python train.py --d_model=320 --experts_per_token=2 --d_expert=112 --n_empty_slots=4 --router_score="softmax" --routed_scale=1.0 --balance_loss=0.00218 --balance_bias=true --vocab_size=9403 --norm="rmsnorm" --norm_eps=1e-06 --optimizer="soap_variant" --lr=0.00305 --grad_clip=2.0 --dataset="wikipedia_en"
Below are experts of layer 2 (counted from 0) of a mixture-of-experts language model. Rows are named router (the router's row for the expert), down (a neuron's output weights, with its number) and show model dimensions 160-319. Each number is 500 + 40 x the weight over its row's rms, rounded and kept within 0 to 999. Numbers have three digits each.
After each expert's rows: a language model's description of what the expert responds to. This comes from a sample of Wikipedia text that the model never trained on.

# expert 0
router:491458466463483549489579456537525513502545494469526531500537466545530474432492546479482518460497465497480529551471536476475597472483456466514496489473479516592439572443547528509493493524430564473503457520449573491531489512493524505451487448531555448477455514566482487515459418545522544530474498448573495453503553515509502502478454486493500520524457404532466496529550517472506579457534459496550488493448461474532530475515525515510521494493467463528543522564504462490466546490502544
down0:481465565521491499463525515549451489446565469496515472471451473449461612566457512482555515536542571465485493482552509525510507556505481517526444496504569473474540490545506517578495455442485453503457467477506442523437524497555466500532464485493439464488501539508470483521468563438491571598496476558450496528569427515514548571462579445420415459468456481512604496493542454492521479531475468496539472542468501453514469585524601512493484507516474531451516521434505523467446496494525546
down1:475550554557482511540514473522487553495514465565499499469460517484435492548487449459465488495517445483512518440453516494503515524452520429530421475443575471527473432449487458420426504507593514486463533517490455523414487455527489551501479489541514447527459483453500473483551533434488437494546480473560515494428466528420440527516535511523517547495484497555497553504544453521539488541539539509460508485553423438472507484586516479522489536535477479536504444520460520547502517530565517
down2:494518454463487478510468441488532601542512443532523481539543510511462426481440463510439536492480435510527527502538509499499541482515449523470503532449451487435508550472460605497528515454476478517550504569438462468507500468436511649478482481500478488467482504481479521555439505436540547443521496458516504486505482469535513517541518523594515489473507523492500435546557486449430562502460455458482523444469499482459541541498487402503561485432505521542468492551440506426498525498495446
down3:523552561550433432488556470458497493550468492512559430490542518420520445551533491481524504572488481469498511504450494564418486524470527498463488532522512497569571508494497549525456535438476439496471445530476536451492484486511484544514441505542501507463452446438479491493577445449515513512545547443498479464526463482537529471548465498489518531497553629452481534474474504452508471465508454565473468470552521526559573497571417503514554448530406494468460478494486514556533530434496513
down4:467456534484544411459471452429457451460521537566520468510495459474451546534512478460518508572519455551498504524493453506474431463452473531457575540519472520482495480519533454566502589502466473433500466550489459552496526410475546456473455484544489434542466539593526495498469549479423503435489537506489532537510459445498582452521460419462514495531570486563534501484464513518476480490451493557517489484583496467548468583475490537466588438608438476477421473509512518550507433538389449
down5:509428498538455539443493451588472529490488565544538492429488476523466452533516492448471574499499513580498549453439536452563576465551542462569505424561485476498499556558474525412487488516459492518527470477603455499532466446528549539507507464481468450525513566555518502544606522465459476513504528560492527540520484523465482441520516443479485510505505475487506536478498526495512522519539517546466485594510443518546432490533469558482487456576574462535463498530485508590472490550521580
Description: Line breaks, list markers. Line breaks and the bullet or table-row markers after them (-, |, •) opening list items, infobox fields and table rows.

# expert 1
router:535475496489485491537515469535451446473449538486515590485489398537473568435556533477485512428458502498496446542484459460453476418509559462546556529495508478504541489489564535542471496456553474502501438543532497436402533459437526545507477491468470440475538519477500489484440546488434519421413541526541439518531495434526537490479460453514456437560482432596545475545445451506510546557546550508435552499479541511564450454472467492512463479491511511583436453484429470533495479527495548
down0:484483509491420509486493496432502448509524480529508495477498503473541559453487530555524468470619495517459407482575434440503432510505584503484527466497529443526463500524530517514516522436465497576489516512511589504481527444506561480520522500492596540521556491563497509522509509484489477498516475505512471542544503464481599546500485500470504496439481586438529511507475539552489541420475507481539520413506542517518558461505475537519527550478499491537429486420448395441538483501453533
down1:466469516487546454498463543522453472543561515400521453452487504588493468482563460520572414536503545474421466491521596485544527524567465479481509557548499513487534482498528573521549551417532485571480540394478475493527484525496531566543494503504529504511540475498483483530459477510484477532515544537511493501503488521395574535513574507480508552501494542422516420478492579487474472477489490552472490499491502452416499508493508519445484477508429491431446389586551523445376517553449471
down2:538496558642474470586522531441476503461584515546470469534479509470458508531552474503543473479543512498449530514491522463539488585529516511504527481564471483477567469540530523469499505409494486549522514524523477495465559505530558589583570505445459526494417498491466562496532481471462544519534495535495474480456456505491494477528496530562480433462456490456509523459539422526498453574463533482536496559525466585557488524502469501501483477582559489412524496503584516483459479519559518
down3:547543504536496471501491515458528530510503547498571473558484550567478478494440473451448541527503503509526541450477543516550455453509552525562526463531516478480465488472491471532435491537438512505469486448552499524477484501479499531473564512460530549521552481500492484432521563453462481483479497432480460510450465530505499520397510528492496441512563403516504502481491470508531485574462532479473598501582541558553426495492508501491514501492557457538524508480431504581473525532414436
down4:477441558483500476506461606515484520497512560446496471490486521445572518469514463473448481468589492594539452517501524476501477487533487508458498488536575508455513486532560534509482523496443531514462510556483553504498512505479475438568469532502424519516534495515509458503469424497484429507556522565441430542491416495534510538545466510512495473454530547488507454473475427536499442536477471434480495505486468531606516486514512541480497472515479498402497501474513448478511552487567501
down5:547532552476486487536538477542528547573518536519490447546520450541486522414534479459514484441494521514508552515521478450550488445491561554506519531494523441433499559436504557505472459525552484500459453585583511479523521519472491393492500558413554455483550479455524516464498492468438536461455515505466456490517459420464498494553523454442505506515489502554567534476442446587530493553527457520475431466450475480481417535458469483509441524539473534546498502475492538517515480505454475
Description: Coordinating conjunctions. Words joining two phrases or clauses, mostly "and", also with, or, but, &, /, while, though, between list items or names.

# expert 15
router:554478546490461467460517451562423581464497559495418528517504423533448517466484429479492502421470484509535464511519475518465552524460527422528457457462480485479505522476480447521529467537525455575577471480559541422564441457536487557455465466462530497501529501514476530567474539473472485530482555493569422481560392499491578501515485483521492492547476503461543494492555570572527491488462530563491547446533437561464504523476510549483455508476557482552466512508470500528515456426479527
down0:488533547566489462473453540509447465464509547497487480464418431522506553502461460534404473480483557439493524528540495524423467550465543538531556455485496510487489475601492498494523542497526572539463476489565482585491456479529522540446437474525518485537496513473528512533506556539442524530570487538535429510459492444446506496522505496521489523586527510521444423529550427486531497573472588491555488543476519501478484471536555515462471482479525438491533523519481522548534432456441475
down1:484491561529493495567491446442499467440512494447543502476502400521400493457467455470503509459534491532466459562443486481476563546520523509410478541497452462488500497418529526513526530527478504551501454459501488509530455515522545475553475516511481504502522418479501510550476484499495589501495554497457565515494460524594568493580513486438534459560614488544431401490571489443554544477466498552527553502435570463536525563513522545439489436536472549453482438497532454561482503463515464
down2:532479442619410518513490448488464587498415540464447558549478479513463502458535506530459488470558496537483525470564525537500522427535531559487470520501541452469479481543541492439430434563476479534516528576500471517589490469527470495470484493454457591510537418523498536483500483477478522527426502445566479481490460481502459564509442525508525541473521458541477511542444510534497525494489546515517507494471447475561502447500585460524457467509554547490517570414487488545543508430489535
down3:490488500496545509490493492462439422500543477438466474540585499500471473454516509542518491486472510506506548492408518392503521448486526492483479553422501482578458531478488459556492525493496502507456508460469541466542499487471526535518615550524477499454454519503477501566524455568492439494485527518477537523531520527509480556427496531490544516460545520501521460545477536449554447463524487443571550495493445483434505550508467474491486430475483526560471518570512460472468569526514494
down4:542507449544426470531491459499486557448547510482481502485511506504517438502493514569485531480424494503518520448428460539570505485519565474420496467432478496481633496487583492527444475527467553510589535469534521543462537503530448528542481442525463569512537566520541496438465465438501538506484454570574543506474467464477478513463502481494574493517539536476486547474568519483592522562453482560485482486535473534563556528473404462502448527473538460488572453525539501561502454467520465
down5:515510499476564505493460483506500489436490458571517481476501512512530484551429484458513511497491495477588508520467561494545542515478520509567477497519519484548503519469509558565489552528512452537454503540609542480487500460495484454562567498535536582559552534520518548525508498536478499464477556474535467525446563467470496529507503552609487499547536504430489483489578524484553588532477493591403579536586576522565487482471552522554477500514481488503535500428570446481485509470512510
Description: Colons and field labels. Colons after infobox or list labels (Coordinates:, Country:, Rank:), plus country codes like GBR, ESP and words like including.

# expert 10
router:499472491511494522538444457535466494433517441479463509542554515480532547490502538485504521495463503489513495513541510421441516477480466451426448474508447462476473566473503525500519534508456500522468534490408501478481524538507544488520450537497450451494429561476465501400527524423480502501486536551467526541474547502453511485500458475528494505459475521475466440470552540433442498470534492559499476465518475477535473471422546492485423569521459464550409566469545441514454447488546479
down0:542447462522512495464465556510549552510456494470520474549469503436501440513503513502531511457540471537474469434576499536501452465444537517445475513411555514420461518527474450418448531503553478450565523619535541466499491438454525512471462510453492600524502450535542482457568476492432482498413506538505486636533462480491474463505518579467500515503487459570461383489474497552498531533466526498519496571517473538483579512503520431516477503456514546474504451446498499482426519448513529
down1:552512544523444523441460490505461453507522482456513460504447482501490438565515477455455549451393469471483548569544452532470483454499578538547532532552455534534465503509489512588447576478539530468494531545480554478518434479555425480400427432529488560518506520535506504539509478555517501514518478471499496445498540511514571484510481534500523459486473505525563535476524508508407446515477413567521445520486471469488459459551527539516467510507544532584493587503501478503548512434434549
down2:441420521509386488527435581493525517457547420510502496517464506512468570517544442547514554523494528488503425491519468577503484510486458535558575560478453497574501421523491506489401508517560500500400486565534498460508606539502454508498483507557511443425414502483530518565558510455503425567555526497475463514529463486505521555489468533567480445472466507542499524487558547550520542546532541500513531482507546534400475467488484455610506534558481504465497483511498455468514423440468511
down3:455530443511404449535553514447447468509507416543646415468512467475550515494564551462520502560456502461475476525527561488490526450494523581525510473532552561517469529534534475526527462449425426477452505539482435506542567491447525476500489435546466486533560482507510518518456496489568551475561516490480580546504543489512542565504448491534448498469488484578431510562424430460499512581565522417509524468520554523452574490467483514492510478488526516425487514468511514508490491568547483
down4:496562508367569503513485465488507485524581479526544497429475519546512470499453506484541488475464453502440507575525527581498576598499499471496426544606517486461512558385513525503518510531491501515462480494534472496490534481504539493569424483505463434513525540461545440495451481590591521508583517560441516492521544485544566504468510546529501495512554477431485518476476507466503481507436551467535494491528529483524508524494510516473508452495527457481519460553510501485514442486606517
down5:527505510514441563465546494489455589486524471392503407478521496507432474548475518475465530536471520555484504496548539504402444518466524450499446458425349513579514502558470523527515488457483506459501515535572497443507542485474481405495469595556484495506473562568475472423573550454470447513487483471514542469460504550501468454490495458555516543533523534514461474528447506501485464470523527485495504591495544540435458432472486540481501576487452487482576513545488460524519547558524561
Description: Paragraph and heading breaks. Double line breaks after a sentence, usually before == section headings ==, plus heading markers and opening quotation marks.

# expert 8
router:445461521508552493474544523487473497534468485480483579482496532535447540525452478511513434444485525490507452465581504524497473479543572511484528513479461490505486442506518496480444508584509455483471457541446482432445566446588562521535531554529566587526489482528500507524433545517557557481538553428519511455507460466465437573436560425466494473472538534567444507454516425433557535511507515544617496518506453429468492446539500481477527504430444497510548438499510595550450412487523562
down0:441447467514561517488519542478574532494498456586454617499449459494462519489515483515469536477534511456526496546520476506497499458499602516475502436419528510549465498520514495543423491466453464508402421525470455498503469498537620472518480533501488504499536506530469517476487501420515566549508590509482502493494573525459492482509422491513540533493534555513457465413488524540516510477523477546576501492497466536492444496486462563455573497498514502449507516509470441460508486570431482
down1:455534533493553497472487566508512568462484544439555509451540490463464529564548501497482548558506510537424466525460456464464502511508573445473463590506461550439493509539490475432541473525468482452457510467476580479390510483507507520407481476556469464470549510533585432558490468469543527490487530494488509438453467520474544536569473465438513531464489491511457462556464406504527494498492491516539449452464476531551474493414555527459491463615506482513545492510508550492425533490532492
down2:500485479522563470462483464385510461548571492478543561441537468467492473543443476507485550498435502453527471501437488444499510576409524495528533523444469517532441510518451446547463446561423504496506502475567552507517467541476440543515497502449453463486513531473413508554550503500526422495483544486499461461488558520529452506482417547528508451486509465511546472508518421451538487497506550422520551477499424482476478550470486486578462446552492524539511568546576450541452531503497520
down3:479510528511460525570561598402483510487516525508489465504471474451445529479562513566514469478565553492548463543541470492445509522438465527481455509483501531513478472464505536472542518540473510458433476467470509517565493512489468468427557428483505534518482561523479457492556557501520493552491474509425503478501531516484410493525390507459543572471529547436424541423524483491469520511546510493376482380422539450558496531509513554529521474576528515418479560435455518475533590457465539
down4:476493484447478469545437527447441462482462441493528452497409446531467585528521545517504469517518474558488461493512550554484544459519496605532620460415544539546548482445566509508543591580485495480462468490480487488531454552540529496459521503494526468479525531469475528466437562456525477501517473497527522492544452500501458431530488397516506535546471524453498535542507507542538491490486491458457543529523484504505451553530441475438463518602487506515487504491510499510514507515474444
down5:555467500444504492495440560418517561481469509572530521462538521465553489566441477531534504524460461533499478497558528560452481555517486546468510475475466447429525550492529556495526485519427528483546589417521520417447441517527538479461433538473482500562477534445490456496532491512549506486449477576501509547568497429565484471462456552522486451568473482449485510496574494516438478468468491470509460486440537542450471514418444474544504467575556491482515461444522519458440534442566436
Description: Commas in running text. Commas after a word ending a phrase, usually followed by and, which, but, or the; also slashes and en dashes joining names.

# expert 19
router:438508463500501532527435456542551516491483494529543467497530450468434532469486530540493527456537502540537452563516450510464471463426499485447397492488524504502421434451558402451537517469495586490474471499429472516510518480509465528457486567531359506534449429477594487485513534482517477551541410448484503487568473431577518515435459489576471501534473532492542495453486528563547527474526525468500539495539422505463467490564495473505516502495491456545548501529476483481534579488519449
down0:472376512535530489461450539506368500596529507464476488469508492527501538501540494431483489498485470538550501484514532532450573513457498536440525504523490575485454517533548410481552527474518528465438472502495471564485585500481473492465529496471516483514502561497512488463427534545586464478435473460591503508547480470465512502475470495538550534464589548494503527502499466510491476509556520502529558476611526526532441503470461500503478507465464524464519602523461487483492586473442548
down1:522560503534475479518554529551516580498476548483517495398429484477574458508448540507455514599483555479553499488530469465501524471501511484543523431477610488580442523490472532511492490471476532499500499506558432500454541512519457473482523507522513517448556603516463542512529469465505551472479552444483477523489525541489497501506532494480498452519437501453451488564459527456559542521566507429502549474413566502486559493451430415549516537506451472501459523541508463458485526486451505
down2:505483500550526509510458484457554539448461484482465498530502529558499473547531550568491444494553471549438503453471442528470508483480501437514510546525486565534419502491490482535443552570452416500446466535477457413508477506465471486517530479447531512526537446507482447499558520491522536445451492548512439481524467443432560480473518433496543435521484475501473449458507483506548525460491485518526440437503489515441597512577549504454490526510485486544468533516502506472491403508497548
down3:444552463551468509518570490513478476524489567426508516448502441515524520432543511540499481535434461510535454470477481484479471502499450530522502531535564502479545459547518430515493509486527506479516544503533459419508523484553444545506560519547519471555531465582519455435505499530551453513458489458458570486462486447447485551462539493498480561486514466560480520480481538437455554476418517510529538572529477493544444421486474513485506461512507508508431535431463514451537480549410477
down4:438521552498432504489465620473505508502482517490499487465496497480546567494507441510392542571498594565490453475558554453581510475552513472456608504476490479502521522520516499546547548453478553518493471555526498546502454471524466529477472503555586513452480471530469486421544537527471437460564524544519418489480495481520529541504469561556483524568503475531457569554500568562409436475522524459485462586462427555508487504502501569475462456501485542498514509528514529520447556465419484
down5:479457514491406529437421465452529487450499538495387458517446473509474540492505478539413572504470559498456513523548542536463564460485566523427565508521555599484490504477515495464529466488559529559555491545489555458504507507504524452464476509474573506569482556533480445462506480490514499463467493503492586482525423542487518492508503492537450532520488563491565531550541539450530514492547478518548564599476520465458484447577576517506523479507536512485596495490486524563468549532430596
Description: Lowercase word-initial letters. First letter or consonant cluster of an ordinary word split into pieces, after the or a, such as m-outh, r-ink, th-reshold.

# expert 5
router:469496462516434515441532504475472497495538512477548463497491444561456488493478495516460554507450443520497554499568536463503477465495488528511475495427461530495442549558475453552554480469443453526450453505477515523468478420450482499528547472507498462482433610498535496536491451478464468486400551586498466557505514488459542500481538459492455548549459546457474485435513533510462587527552465552490552498474511554487462509544462526526471465510515503483555500556562468548481519437506515
down0:493520529519534496468450485496455537514521522408527549549433419494455548504523485487470553523499509504424480476501485538502449490504458458495480515505400515555481470489451526549443476474510470515513496437539585502542493467458465544493503486497473504486447484496422557493504520542519489494544449511480540482539584518507420497435502495426483516489463483503607433472583447462477475452499514497609469496508525437465513437488478506545542552459535545391495436510530535493562440514429489
down1:510464521519511446500482553512517527530484543525526423470581436541505523513481513508448486450470522591521494515503451460472490447450474412497525468499482511477494447462513528506567463519434471486541451539453521473481517470520486512486530464488509456482480521448464538424499507587483419503504401543523546526512588534515446523488522520494469540519457438510523439447471538480538385547552536446518540498452550519499514490489515492529492510498518517502545546526520477491416523465555499
down2:480546389535574599503544495565534474480479549484484512490457451535531540453479516509483449446511501503442518516546502537507470432440467559492537571503519510449504546505433474462482507489476489555476509486524463514486517479502441513482406525441399476525440471571536479470480475495484556506465507451472524378525412485513504459502518492461484501533461466483498513518510565517396507494522514510488569541561565578528454536435496523456445541529521484467538457530481541523493526486475572
down3:502507495509443493457499513496505486521485554547450482500467478507516515472499493545478447514479559465525567526592483418516436497517454481474526453556460508466487489379465542508567446482453542489516556445478504541469479516540406528486442527474429449501422500490472524524479462544545484491489485544480473543501474439476480488516549467459458497461492464539470495538550542511518435535483493529507486528523463499562508568511617555480488505465461443445542542500490487443514555423573430
down4:550547543447518560468461442471519548468565460486411512480479517601524518489571503515474460515493538493502493482524446505525546445511531453504477510569464540515479553509499556506534440517541482484485511485499503516509438463480453522490463553416466476540515486526492500501431502533510505590550471456476456495509525510578542603571503499560450537497518492471580487492533499570544507434469448431449457479481524505416494424479445530484515529498568494499494458562486594480435475457559527
down5:562515512481481503426513477526450478511498543496501477506501517582477476461444452477517446562410526514553569470565443528434575505427476486484541436503551533475467563551460555489507508504456515462517611597505458474471487521498556491438463506506493519456519499488513569497474418503538543520445540572514527531523559538503514468538505439511513532499584469546502534488535493479461541461500545549458528496535449527513457502451479436568491530514499489507454516539544595516505547525493535
Description: Table cell separators. Pipe separators between table cells, usually after a name or number, as in ranking, election and sports tables; also semicolon-dash separators and currency signs.

# expert 27
router:469511496597540552536512496457536456570509531436499516450454556484488522524474524512422463517506494479471517559514498547481558490518457591506490498518566528519541520504509523459442517528491453462472601508556507477474507470501409480565539515566532509469478466514537480529499536551497537410510641532504565568441482475498579529494509500412438538479536541494514524567519550538541476528451501586461469450482511456535477474465518509521505560458507484480544455496466527478511514533513429
down0:480458542558528506551500546505514490523488463470430498500481471422529459456512517503624541532454467520530532488486499465525536486432575517525505529475465493439532395527550517533435476476474565485516500549412472489423593498453522484486501471443469527456483432486511514471526497476516555515520528505502504443522518578511436499427476605493513481511554456532439514466581500428547513497471539510498562617506492461508501496492437556578455522545491439497418463506573521522498535506488497
down1:484526539563529543501446525520494513417455507482501533576465489498506588454508497473507522489502480491452499447532547548535535544475545580501474552450480498490496518498529492467504522485519544534483473446543513434584592469506464458499484495453499484553533524520514546446504554516555541487473543444481407548450597523475456496518470440449546518482476510573505506500485524395541473530562569531502528500526524489524432459599513525586425504469494463455470508482511540560527489530529551
down2:402561520572479578550482404529450554410506534493451485479502571502545518487527448449517518512514541471507439518498465537573542551528493514490487533549474496479527588483459499537527495494507497542511487453460511506494473429512496495565558551512457597555519496501491456573532524490404509505535454502517509485479553457493497542493462545540451563578428548456462530468415496471537451502450523561565455504462519500443520509467498459532484539541506585505554506495495470466494524487475498
down3:441594520521475601507469402539467537479508528465522504456507514455473553460533544531486528514509497485429571518447459512505528504485512492489565483493487480542505526467479507475520524471495488462474469473536451548475600546482421509562544464512497548497425519478471499470493532530461527544559487431382525515483513557441530505497483492524518574449526466479479501503532500423547498559504512599457576509513496425511475465486541502450454544563540537534491539481485440492579508474482525
down4:576472500551506359539516478546520513537517435440546477497518393458510459510444490522480397525463449472543516562432505555501487460534507509481490453510495438525460513523431470460498485516515471491478528503432529487507536470429474564468537583552478486479513446408507511521470518448549479542449493494463506495539465573477425457475507434501511451509467492479446485584553544521475585538472624474496479556513544447539504453475568451540464399477503519474541572529471485539492443471528465
down5:528528534496443502469431422486488469497461541552438502555463476420466556500540485496514466467556532479463551525399485490501483514554505488530529431564515531587496524526430482525395501422526543481518400497522549483473449509503523483506542521441497488478479526476469491575538439487500454571490527555487506471597509514533566502490481511599529527498473504545530493568488582514531501484528518438493500490495520506538499508516544469424526552530431518531488529489425534480546580521453475
Description: Years, dates, digits. Century prefixes of years (199, 200, 201), thousands commas in vote counts, and month names in dates and results tables.

# expert 25
router:470559462531545520459454472462567469486419464584477439486447443431429488544436524562487579528509482543514533510447491507440541458457498435512478440477491473534426447488522468435536516521544483489483528529422448441522512500577477532520558533603461558455492430528481510509528582466496437562518495518542524514510519470570461509442480502485434538458481553468576509456471546580437568503513473459506508524431512493499531542531460440535520480519572470516536469579478467457535491433526470
down0:524534479476583531528468455531473499500436524446478459473493499477510486528519513512498507526476425594431488552536467463429473486474589475480524448488520497558447527511481489430492417455480561438450475588479448542567515496429477582519530575518476542462533437505514538524514506530525396483551517504448517510550516470474494431466517494449470532448443365525531472507453466485473565462580455460532511508468543468557515521455503471520489477500617600571490472515512513500519518464466471
down1:499508511518500479476482528521472465562542480470454461440528545447448538469516510574505465470476524511453536494552537480515487592438454616546510485537453532480488465542548456536506543503560525513499534540444561491482527489439449509454502516517466488547540419510466542463412541473495489523533469518468540508510472496486466529477510525541461511489499507480533493494444412505526462469560469435504488530579455528464471529501438518551513490487452503555451540483493501539442431471583543
down2:525430545483479494469617485462424489537561540443449449482482459475535533512507523542533478412484451457519509538460497501491440470538510470535509490428467461514585487473498560531456449439448504553549408527536496560476524533556471555449519490531537509525536521554533415524531544600457567474550573456493503548443469546508518422470549496438473495438468499476519470447617498409490486543535520519535520481462456427471520518463574463512519493548467483475512456515487466523498444418470489
down3:548505505576484524483411487540426557495508515431527573433546568540476494436541580467544561460519495584532463505557476515375455524494537478525452494473554531484484491426519442488430560562489522436463445557545521527541506483484527462484539511492474473441479549469547560457480446542522530416467530502475429474497493415488520486510451483457534497447530516526559541563543474521514497467521498455508534454464520504517420442567518559476508519509499543462528527457542503470430570534495507
down4:451496548459478538532483473489500503515464541448472465522459502531514543432487522557570528476471520475483463526466493517465454515463465458508517549504526453483529573516466485464557399508425504466455513604524522486472467460514523522438515543549412540426554455619515564574479459504522467561561511564480530463527487493545504489506495542513465465465522476508458512474513467521466516530492526446538508420542500488521528491588451526461459508517483451552446496464560525568470485471563488
down5:484550438521499529558442431500456500573441477520452477517467523473476522484492522479491488467473492474460486517512437578534538487503516459507519457439527438427512468476507461529511527522521549488518518488487537456516482487471509448476532542488428497468539427587504456585467413484494510559496519483440520489550519490578438477428523449470519455491543463554503509491484506502453566567463534486567555518576484463481480528572479511454503595536456476494541511533449427456496512559495411
Description: Capital letters in codes. Single capitals that begin abbreviations, country codes, chess moves and names in tables, such as LT-U, NZ-L, Q in Qg6.

# expert 13
router:511507494505479461549479520457477446515513499509430497497531513557581602614510449443532570549524489462448496514485542471507540556534546493560488531523499551446515534568418492551512527498486502489468481540478466528455492502478555499494476515458519500437522529455509514458489471491502428440592554551498545467449511453526450414499437504425490471543503546480465484535454519510512544500459458568521413464477538401460493556518505441474557472459550553455493535431485487452465464547556461
down0:542483479498464528495526496462512578543499448505442467510570460463454500516508553563537477495464459489514526535485543462532507491419478529501535525549501488496487491484474527489434514450533530491479514536531433482515492486519488523537477446554493445483393500483586471490536567468523537521519450468459520506478509611531504442464486488488479492506466510480565492523563464466523487554558553480516441467469525455508549520458508482502570521527458515480483488464485479568584521446450494
down1:548547451519504497450486565536514517523433545378550466620518488489445492479525538552509465561474492515450476497452517452559505461430511540503478498450481521444477544516488490499512496486461443485511464472512454505507480454512498472501474470481452466447466487584454449496579487508491521453456536538461527452519466499441551576467543501484491527572457490579417487497523555518503556529560467407514474521544513470421459411542536509432526534509485482524506528472489513439493491531459460
down2:552515494525556546533455500548547471515447546463511530543436499418520523481569499516523528511525504473549497515485463492419478557543517541461492561543458442578561514448462526498534482543455504486554494514469506441478483474532471478545542477556540472515486553521505490538422513489538482445559464515441538519521465497467518530501539472463500484529497503487541492495437469453562499538533485456569467500578500613462495447474521526506417512584547524554489526523523457501528531559493453
down3:494546535528600523390474487463550565479490495489462447512480510419484453542587505463562505508490508454495425500464577510528574421535614502441555464567486450463488484541467453514514475525501490475496589462494474555577481481528506497512489477493493585499475385544512516539506457466530463533524438576516484533550439511400536463457458474522469534482510501501532542490461456487496551518457494486508491454501485440457533512509497461500519493554547525527529521464519555510519526432444479
down4:505495521467520537558447539524548514530560554595415468441530479563533488520485482467461512457561528428535474493500582493493547523455546500515485464501500477496641452436483506566464571421510526485502510472456497473520447441517516457522461463482526526514431496483434510473538561504476465447455453500513518445391489495469440489504520466511512411505510531479557440527480506508527471535505477565489453554490500486499499569525447471485460491480506446516452495438463444439474522517466485
down5:574496502518468545476404483566479521571461430538469517541558478516559491481514561556443445542538544459499513523485477531464492457402463503534502499524460435489505465535459504454495597549522509521527528502477456544522494510487537523416500479517463533517541541423533504590525503487512429479389534465473476522530520471469410501544474570466581529502462482455371512486446479438517456459501486539563538507533464507490503493482508500496523496617413454488541465538465555500493454561443424
Description: Institution name endings. Final words of multiword proper names for teams, cities, schools and states, such as Kansas City, University, League, often in sports tables.

# expert 30
router:547492518502534529528501482514508560440464464532589507445436536426492456506550484576539474455447552519539514521540498487493544474482454539424453473491450466471567543518515501483512532489472566488490506536531469477461513515485447500499507473516506518497491497546542484505462529476502475546534442441532563479480467520460460573560530590525530455490490493490444450540512483388463505539530422379525480583513465531449477515529479484501541543534478549520487428464465537448515487505492491
down0:532502541453467497488485487547442510494505459505524498470555470510564541481479512423493561506533490535448459502550483465472433460436514480462549453510504468461502500515526454507540516464441523555561496452449542549524520510526436418551535497453502533443474493477506449472523519453580543504508417511479522378510576532573469497440517467549432467460580513512524522478466434479524524500504519508494478485451460519509464512471481426526566500465460545482523540475504562542522476501474493
down1:458462444459448463546462496558529527535506462530467457489541456451491465479477476538544464453554485397547481472499526545521546449509455446511509551554401538453491520473474515473472527515473548484488514489495456471419526477505417504471476577456447442506509488497476538545442482527536525468494489473533515547469544490487547506464532535577500476519504457481497511451534525460491491475485547524457559488534575421460513534503462503434464495493534505478482535512485496521462458499476522
down2:518476511463567481442440457485516512520450457488434488510449488512517450537568493546499529512491543531527541521484551486474518521465511530517524512480467512502488508518519485540575468467526477453468583542466419529533473458527512518439563576470438540523559476560416533564535526389495464603516564523535528522562518490532544528507479510498463496466482463546468437554513456528558507507522537591478471558469465475499553496500478426542418482499574460448405509451504524467503466453452498
down3:525498490517486478458476534505513508463442482540520513505422488506548471439455574465561491502521547498534535451574464576511504520499496539492515462527478516540486448509510435449505453530498552510520504515516497458515504507490485526521569473475482557450545470437540541461522458495512438540559400461467550483386508558532525508419477553545524555508547510476487525473494484497499536462481521437486561477472528571429525531499528503506465435531492497503421496486456573519551509522479469
down4:444549450474533497486478518533451554549469484472491467503562546528555471521495482453526477495490402517459485556521519498533489428419493517539571473458508594562516501575511501489498535461537528548453521496417469445450581549523521520528461470517469521502499518406485512518477498463496523525481510554517480471491535432568605431466532469522494517550513457502523511522532473568506482493525504490496518463453545462504515477488495467492516558500530501524459578517486547442459475466525527
down5:509449541471469493479570504528516471452531548541526522457494491502482465565504384505480532519483552531434509487558443511502477512487441495429520549446441556486501437518504461534496528584543488474460553519503505532535576588435493519501463502516591503473454507494428537569506485438511483530504524460469472533477543556522502439493484498478491591483457552502539538470453489476450512523526506515387540467478458509485508449487542566434531499499459423470511526445470460505429534460465515
Description: Decimal points, abbreviations. Periods inside numbers and percentages (70.44, 7.02) and abbreviations like a.m., plus fragments like Par, Vol, Char.

# expert 7
router:475550496524566448531457519469494566452471526546576521517438468452491493517466539483586476524485551484518539516469497488530446501515522461486467441519469501567505429477488525463495535470558564554522556523434476529539453577463503519488531546533502551517515461549518459544593502493487553530518451444484459465554461496450471531446515558447558482428449427472565522466480487437490496473441470424533479514493479497485544522497484445481602483550554476571438470562538524437570516501493530
down0:496474523534557471407533431455436512564477506492570490528514502477493502531442452509455496570564616480510504558435523526585532516496552529508466524475520479484534479461476421488505469520494499471471553425557537450450537522492499495555578505541555473530509484455489445536580577510478580571484501434500406529499499465500526482533481425472515484437477496458514484461488487513544517487458531440481512478599476513464489572544483534409456475522540525475489501471545455496489461500539469
down1:531498492484533459448477471521479548435616507564498536501556481498501453507460506503449473448500469506487515436555547451489463465486451537484537529499468489492529490537553526540495555447513521582511536500477560463588463473460434504487495491504513548465521431461517469516422514525494423425470528522494401576526546529549522459555520492569502553487517554487521421546457595579471514433558550429520513548503587535455483480507490441548493567577522484557469465494512468508462484479479448
down2:498457523498505420504502496456529528472634476450551503477522463445478455474449478482479494499439524483527496479488517580508518508505505450468447554468533551572489458547447538459582520511594429551539513538495495439436509526562473512525525503475500461478529552464516490560402492517491499552477555521477484504502603534461496489460486497494524515432480443541573515558454409468433496510564549488542559439445513443456479448453505484526488494491430465525556469453498583458502507511432451
down3:535492498562502553475521489516477509493560455432450489469527471475485456541534394478494585469469456549583494508518505533403466482493459481579482444482482506539517503450453464495516554482560565507456459573631510511469494552499513464480530489506427492524450539513481518472502490479522475577431576442474537459526535583548563476521412483468551586454530483446531495503471510569449502609490533557504466525407464529491490480444458441522478482504519527470506565555456523539512486490496524
down4:538488542470540429435442581531483536496533420519431450469515458475537551457487565508466491548553523537440430518471488449521499458513471554531500524509541535557542526519476498552511492545464472449569499467559482533445481476554486517519442535554479543480517543483478526482525458480496547588472556491476475540455450568522518482508519440458486529502480482518523485543547458465500513408475504513495497426491469471541503484514457574442491507506522496495440417497496459508492493503510477
down5:513520456460538500540520520518541499524563461472486451441545477503440453513500495461476463468458520486533498432519528492553509504470530473531567587472454539488587462473475519522513507455417450499511523508569540509547534477508543417526437478554537487546537531539555491530570507520524491462494489488519533546544482492487495571494489467463559470455439472514491458425443436489508514458508423522465508547517480451412556473552435497503539501510531477579484495466441450490500446441451471
Description: Foreign name fragments. Word-internal pieces of non-English proper names and Latin taxon names, such as Cer-at-ophysella, Ver-ac-ruz, Slavic letters like č, š, ñ.